config.toml
d_expert = 64
hidden_act = "squared_reglu"
balance_loss = 0.00268
init_std_router = 0.0117
norm = "rmsnorm"
norm_eps = 1e-05
optimizer = "soap_variant"
learning_rate = 0.00282
max_seq_len = 1536
Below are experts of layer 4 (counted from 0) of a mixture-of-experts language model. Rows are named router (the router's row for the expert) and show model dimensions 0-255. Each number is 128 + 32 x the weight over its row's rms, rounded and kept within 0 to 255. Numbers have three digits each.
After each expert's rows: a language model's description of what the expert responds to. This comes from a sample of Wikipedia text that the model never trained on.

# expert 27
router:136187080174192071159090078161098090180124152118087174088108109155158127125125086173099181142157118072115157078112120086123151125111081175120140162127158168113110098134127141126130151195094097099125137137112128166129065151165138168166146152159140097103136123094131107129165098091081119084114164147092192146083176116138125142142106098110115105082106073077060100076150101173143145093116156205173149115127157137097109143153148192124110097138079111112130075110172161097083131114173181155133088163111126141099155161092114143141144166090102128133108115138158124103147094118119084154148142119175141071155096146068145124194080142131149194110076158139161138182107101178132085138125095109120116130115107098180088040114067102137100060085181116151081137087109112113123100100164112
Description: Coordinate slashes, function words

# expert 50
router:133194078179185089164072102122084085187116133135107197106100124173175120127152089154133168154169072078103167112091113087096153131077090185125122128136150176119106089148117164138145182192124082114155154144109132160142100158134138171132126155107154067159142124092131075129098086118129125079146183152131171075080152176120094174126106142149143084119077096097099111110146136157156152105125157149194149085136164111074116152116156198151133086154111114116138062072172168108097116130167159113156073189132131150098160176089114127115128140142075100129119110148173147075136125171096074157138143140194119066138136173076104122131120155138136190156098121105141122179097092087093101157118116130128127101131120111125112087142094131116143060130151088161078200063120129133094110099166110
Description: Prepositions and label colons

# expert 26
router:158196076191175085179126088136119088173099161135085176122087082163186108143152076124110189119171112075123153099099096079096161112089111176119120152139134164098130092113169118138148144186113095110132143137107161148126099144150159164173139184124159075130154132101187108110104116125069085067145176156119142098079129135105119161125107118119138077117081100088071132081119084177138144120131149149187160089108164122088108167152178187109110100156086113117143097115167114114107130125166188149136091175124126159090164172081128147112175149119082105144118098148146118109144091159168078149142151160180119086095108183083124125175086111111173185137069162143166127174118117165118130148133110109117106141149113079188136090129082097127107061103183096162116174092131138091094112075158085
Description: Possessives and prepositions

# expert 9
router:155179095156172087172085106146109102175104126149096168117087116143133119128123083113121183146173123087104155107134086055137153096084088213139114147175123164108130105131139153128128147189100101113121129168083142165094061084121130141154146159076146092096175115107163064138095122126105118059142180141119149105103162157139119149186121159134112055088107096070102113115146144155140196114138158133166145064137158113090103124179169187121122120167060103148121082099167124099054127154156187134166115198111131155089176170068147176130149140086090105123136122143160104120129120140144086118148143140186138101123094166092137120155132096114161148118057103145192096166113111150094126135098139103107110133145141125158134102104093129146091058122168098181112168046134118089104125093188099
Description: Demonstratives, headers, name pieces

# expert 41
router:141167063163204079182071100131067115187100123137095165102122100163147140119144098109096172138165126065121131077110114089087162115086078153146109156170151155096120092126123131152123157192119106090121156119084157196106098109123138162148127189103162080118139106077141096120116119106115145072158164109104161125107207117135124128152134119122132083123090059051072112086154102171154174097165168171168167078118133153108119142163196169114091103170076108112110107115153142101095119144150166120159125188111140124087153126086140166131128153157099137144129070103167130110161123133121081143133209126176122067120091156095109090141132143140155179121071163136162135192124094120147107117149112138081111102138132123148118105134070117134094059087208094165099154110130106101086091119155101
Description: B words, prepositions

# expert 5
router:127176086172185099185115077138098106207107110108106170139067058154140172152133082149101163163172098075118163127121110086070165130116080176124139104115144164088118094067137135107115155200116086128145181144092112190109076164102144179153133152147166095132128139097147114100107096102087133083146157119142135117110163130153137157153097141135107100087068095061077089117134110166154131114093166177164142094127160121107129148126188182136105079197106077085134085092151138128089167140178192140138088195131152161117152182096104158112142161126095129143142092148142134113127115124136085146148168135184115075133118166086088088154108130108180152107085136125185131131133123147105140112101108121102124107133170131179124101115065095131163052082178097152092154089102124095110122107170080
Description: Table pipes, C-words

# expert 40
router:128200075167186092150072130162088130171100104110096189120103089181149151116114119129118199160183122088094153124126102095138171097106080171110094123163093143117127086116165113100164153153106080082141114155101121154108089128116197165169147138141148072138135136105160119146098081136080160081135153130131144109093156139127116136148087122151135109075106085109071131088110130168140174110128162172145139084136204167079138174152131196126079072170073098100134089120155126089090164134172166138159038207142147132087166182121099152129155129090108120169133095131129124110142122170123100132174143132150115081150122139071119107146098134126188182137071134144222120168109099141124113128154079119097145149156111104165097091128096117122139064076145123165101168120119123135085102121197114
Description: Mixed word fragments

# expert 57
router:131192101150178089165139083156107077182094126129097188159062049140178139155139080116075154140200123079100150107126086080113160112100124192125131157103097153100125063142172142111121144182077115143168151169080132153117085115151128180170137130119182070076126140136171102109132115117092131092140170141112160135106184154113133141167081124118148087125061078099088130088134086154136163100054140164164164052115143146076138137149145167126123113209096105119144072104178131110119140140142216110139118152119136135079136159112166154112093117103097105142129096079152142126150118114168086162117129123187147096155125173098125122136102108157180229132075134138154105138124090162117159168156100136171125122108141121146162101136120142129160072098167103134131207120116133115125127121131091
Description: Succession and by-phrases

# expert 42
router:145195101123184091169107088144091109188073170136109155134091095177140100147110093168111158131161128062150152123125099058127185135081085177147117136108122152101117084088160147138122119186098102104120148145082187144131089160140143179167090152120184063132123145106156095094117133099054129086168160146162151130118170142118116150120094143176130056107095094095073141101128127172148159137080145160175162098118146124085138149160161181152106095134066119088115093119178173119066125147167181142164081166080155137101155143119073166128155121132114105107131094146170152108164129145090108119155149102185127059134093142085136078188092137171150193151115177145159113158111082139111084146092114113084101087123112120170138082148119129119121059077161097153072155104106120108091118115144112
Description: Pronouns, sentence subjects

# expert 37
router:156188096158185063147053098130084104180079123112085182125090106147160108123142093140084165153182107063123169118138114095073175120089099186139099191146154155095110099114142161120127135189111084103174194169114162160132082121097166181181154166147145048112133164082179096116093118128112126087140181159075143122115172137143122148145104094142129082092098115085073114101122110165163155097134139157140132086120151108105120167133174155101108116168106120106152072111181105118094169129190201117130113173165145112069170153114131165135167143122087117149129105159154120148147112109137076138124154107149130066141122159093122122153103130129181164124088163169124129179121121115149137106102092111128100137134132129188127106148087113123129061079189123186088180082104115105111113066161114
Description: Pipes, French, copulas

# expert 21
router:113164102188164093138123108139067098180117103103128168089111110169156079157166094118068140162183112087111170094138072103114181161133121168103100193144178157112107065095162142124130176181101090097180175138071138181103091123117140171163103171086134106143128112099172128106092126124091170071110163116114151119118167148123144150104125152137171097106090096097092144091153089138133154123122145143171134068140141133099137199173138166153095103171112097138140092075164152138131168146155194131153127169098147139072163157064097168083124138135103088137110101163198175114144090142142075167127159113174142089118097157095103118145131158107152167130093165149148114211089122174077085155152112155096113093130113101181141094141091093151084082112165076145133183084134105106114135116166085
Description: Word-final suffixes

# expert 1
router:113178112171170063127089097144109085168056139087110159105099092169136138137149098150083178152169139062138166117103085065142190134114095176133121154100107160124139077125168129116127155206096105085128157131086123187105079121133166181149118165098173103125147094123193114124068095116106166090148168133113145108137164126159145113139109118145129090111072090109097093112149095175157154084088125172173122111138166095080066148153178172133110066166102127082155095132177157110063174169139174139138118177118127137097146146091141191089120142105095125131093100139154176099149093143152102133135149109208098088111122170099102130188103099093166158130080157136161151142080115118119129152143129111078090109120106130125141111158121125162107070104197113187114159107138159103080119066170116
Description: Prepositions, Kingdom label

# expert 63
router:120176089172186079157076103161085101183126134085091195131099090146169122126153077111090160119164105087114148108101096075092149100094107192141113146132130169097122086090130148155115157183079091132141141163084131179104097161127137164176115201093157074125146124115159102115105119096101136071146173120116163163104158125139143146150096127147164086092109091082082148107112103149114164121107165151174172068096174131080127157159180182090089096172096111127130107129150132096100141125149187115158084183090143145098147198089136153099119159146077130171104065111139145111133119156118070167151139125178129085129061135064110129147127091145182185111087140142161115169098117139086122120096112129136126107155121101147141094132091100100091060081172107145105180110132157122120132080183064
Description: Word-start consonant pieces

# expert 58
router:153208096160187072175079121155086106184101118127086176126073096169144129102135084132077166168173094068120170099100078081119186123118066193138133184099122161109116089142138156131098151170128085080138164167100139180097100150152162167180116182113163086126143137114142115111113109089084137065138172115080168112131176131117094140156102121144119082105095095106088123102142075141153153134092160170167133106114174125098097134159157177103108102163090103156146091097183155099091151130133177146145086161130172156066174168095119152134134179130056119149141101109149126098157107140120091167142152115170156050129101202088163120142131079122163184151106152133146143183086083118115103115121118117107142107116106119146124089120082142131101060101169112131101170119129150120137099100165108
Description: Prepositions, participles, heading words

# expert 54
router:155191093153173072155068104135084095165111161121113154122046098158153145143093064175134156147145114079112144133144100073134176112125121166098129117128112151084121127059131153107140138187114080106148162132105149142111071143128121142164119159145153080128157143109130108111108103154076136070145182121101180106052142138136107126137095117136141050081071119082067070139148112139148131113110151145152140123184181079088095157146162213107093094141105096094120109122168121105078140135189191128121074149096142170104187171120144141120125177125101157121133127077163144108149095159144100154123160140215140084107104135105108103176106137110179164130071160135166113170106121188117134096113107127108127121139090090172130102124071087153142062096177098107113191110118149110127137076165107
Description: Adjective -al, year digits

# expert 48
router:150168092147197070153072081155096110168096144125106172112080088185178141114152107152114152120176141083142146127073087100137145112098086189172113159131118134118109104132136134130141158208085102116142162120087162170105093151110130170146108162129159094141153115101174107117126126064106102072186166142092176145126159121128116130170083111145153102111098092072057114099127088187122131112101162177167165082137174102076117165136172169118095109167089107122172076136169167149105129137150170129199073156096142131116134181067129153161140143118084170152110076127180142112159126134119107145119169134166114080136081145053128105147139107160135175099089148140152126201133124133115144126117123103112108123136142148161128093111092110148094062055160099148064174094152117123122139052164094
Description: Headings, quotes, line starts

# expert 45
router:123189056169176069168108112121116077152118127144122203146083103154180150131141065108094168158125132078126137085115088097121178141079088187121128127166172162107178111095156139140105130200087108129138129152095134156126100104173111153168157176097128094121125111120173102100114124109117139076144176094075204096090176169118121143170124127102106064102091092115096117078152102151130148137121147147165126095114166147103168131182155157078112109185094057108113090078167134129106104134128197118135104177114092150106175102110173146111147145137090094174121084135164146101168121147148087154126149143235126079109107166107107099143110129132141197127099141120167100156144107139148100170153127150148102142106127092188156113131106120101120064117178085183117187090102170125115113121183096
Description: Field colons, suffix endings

# expert 59
router:110161095150170077196112109153088088181097107096108153100114069183183098121114082127095200182223111080108153107118081051118135134098084177123125137103103173090131120102161138137136158158128128158125139144041109176106093149130142198141118163109184077114124145110150098126105113088100143056143199133117196135099194115144110138161079121125135084088106118120069120123131102151159147139079136171210139077109172088093089122119165225120117078163104114100140060113160128117076116127118203154138122164122081126093137141119149168136157129101083149159143108137142150114148109120120033131124156139158138081124127125100132128138119130107155171149078141163148132145119116108111121130129087120103128095139121118148102118122098109143087066104186124113129163094117136085107132105165093
Description: Articles and stems

# expert 31
router:132178081176164063144106118131123069168090115094102177129082055160145139139146073130104163127182134092111142071133102080105176135094126169134124152126134116099138096100173117143148133197116103099087125194074093156124084186100168139190139157168155112099120117083144096088096085108101124080111163131081200109113184139134149132139110125148120081101098119093105093138129094160144158138101144167181187117147175122070121176134167170101112068166086117099116103088177135074111136091143166133135065167076115133102176159102105164087129168103093096154127087100155143085156082145128091160142116157180096085102114158106119101157107109136154167140074125108152155158143106131121120171104072141145112099163113069180108098129057121139116070089177128138128182115126106104137108108180092
Description: Word-final suffixes

# expert 22
router:115174096142182082167088122130080126182102127124074189122087112176158126102171105100086193148212122086101211120111084089098193119081096170127105136138158137083130120114151109123142109180115111101097103191099148165117096153118147159140131175140191094163138141082167100098079087123134138083154181126117132105096181104134082149141124139153132078112078071121105118105143133153142153110098174165166156116140175151108133163135173214136092121153097091128138074122155120086115131133175168117162082200124125139076178160125113173127140133097098140126137102134145125101164072152116084170167159121163141094137118163046093129157162139117154170135068140134193117166084108153094111149115089115118123134133127119154127061085113113146118058094159127150115198096105116121084126091156115
Description: Sentence-opening words

# expert 6
router:116176082178187083160083102135100051169068195096087165114101122187141118131136074140115165131179103079083189090104085093091147120070121161117099161148155161106098091168165137121098159176098071088174163162098159159151101140090118187160130148139166098106135124106155074091144121108105148069139165163123138088107169105156095168129108104141100075095080103099075068081143107152154150122119161162184182101129145100099110159159168164092067131162119107086145088089157123118090145131156186158154122198137121150107149164064131150094107156134100126137074089141149134096144093123130096128110205119178080082143098150093129099157136139172134181126081149152150105171118108137125111149096123106122138107130139097170100113129111138125170065119180111140095147109136113109120129106179092
Description: Function words, common nouns

# expert 60
router:130182077168174096180093090186098104165123118118080170133091104156179091123144083131098173166164093084100144101098070073111156092097112169118112182174102172100105076104179161122168146176110107104124162157106095167112101151138150156161157154126166096095150145090164079097100091128121126086118163111102165113083148151151145138134092127177119096098106104080086079101131109164146158119092145147162164096126147157089097149136185162131078105180092081087154093117173148105102128090168171123140093177080137160094158166092082149127142126114113163170129107141139155094170109131167073128151146118185151090167091169071100112175110133161164165152086141142167140164111063125109097158114102135100105086113094092155103085171091119173125077076184122156118160114153169071106130096159089
Description: Word-final suffixes, proper names

# expert 36
router:129172073162195096166095113118076110180099140117111177060114081161167156126184087118084162145163125073102158081132122067106196097086120171125128149141136125111106088109188117105121130169104092106127135116109123143126104160143164167181104165108123071158131135125177130114116121131110142060122164124094169110124158142153095132134081134142135109093105079120092122050130111161157182117112158198187155077140163112118115152131156170122086105198058086126108113138162174115125120101159227121132101192129118123100187170114118156086146129129134121172106119133170135101163101147146098169149143108170134111125116165045125124147099105160154162096069110138185116215133121155119110150126103125079108133112147103160139085114085122137150061088159137130088179093130122121071103108171096
Description: Pieces after t or w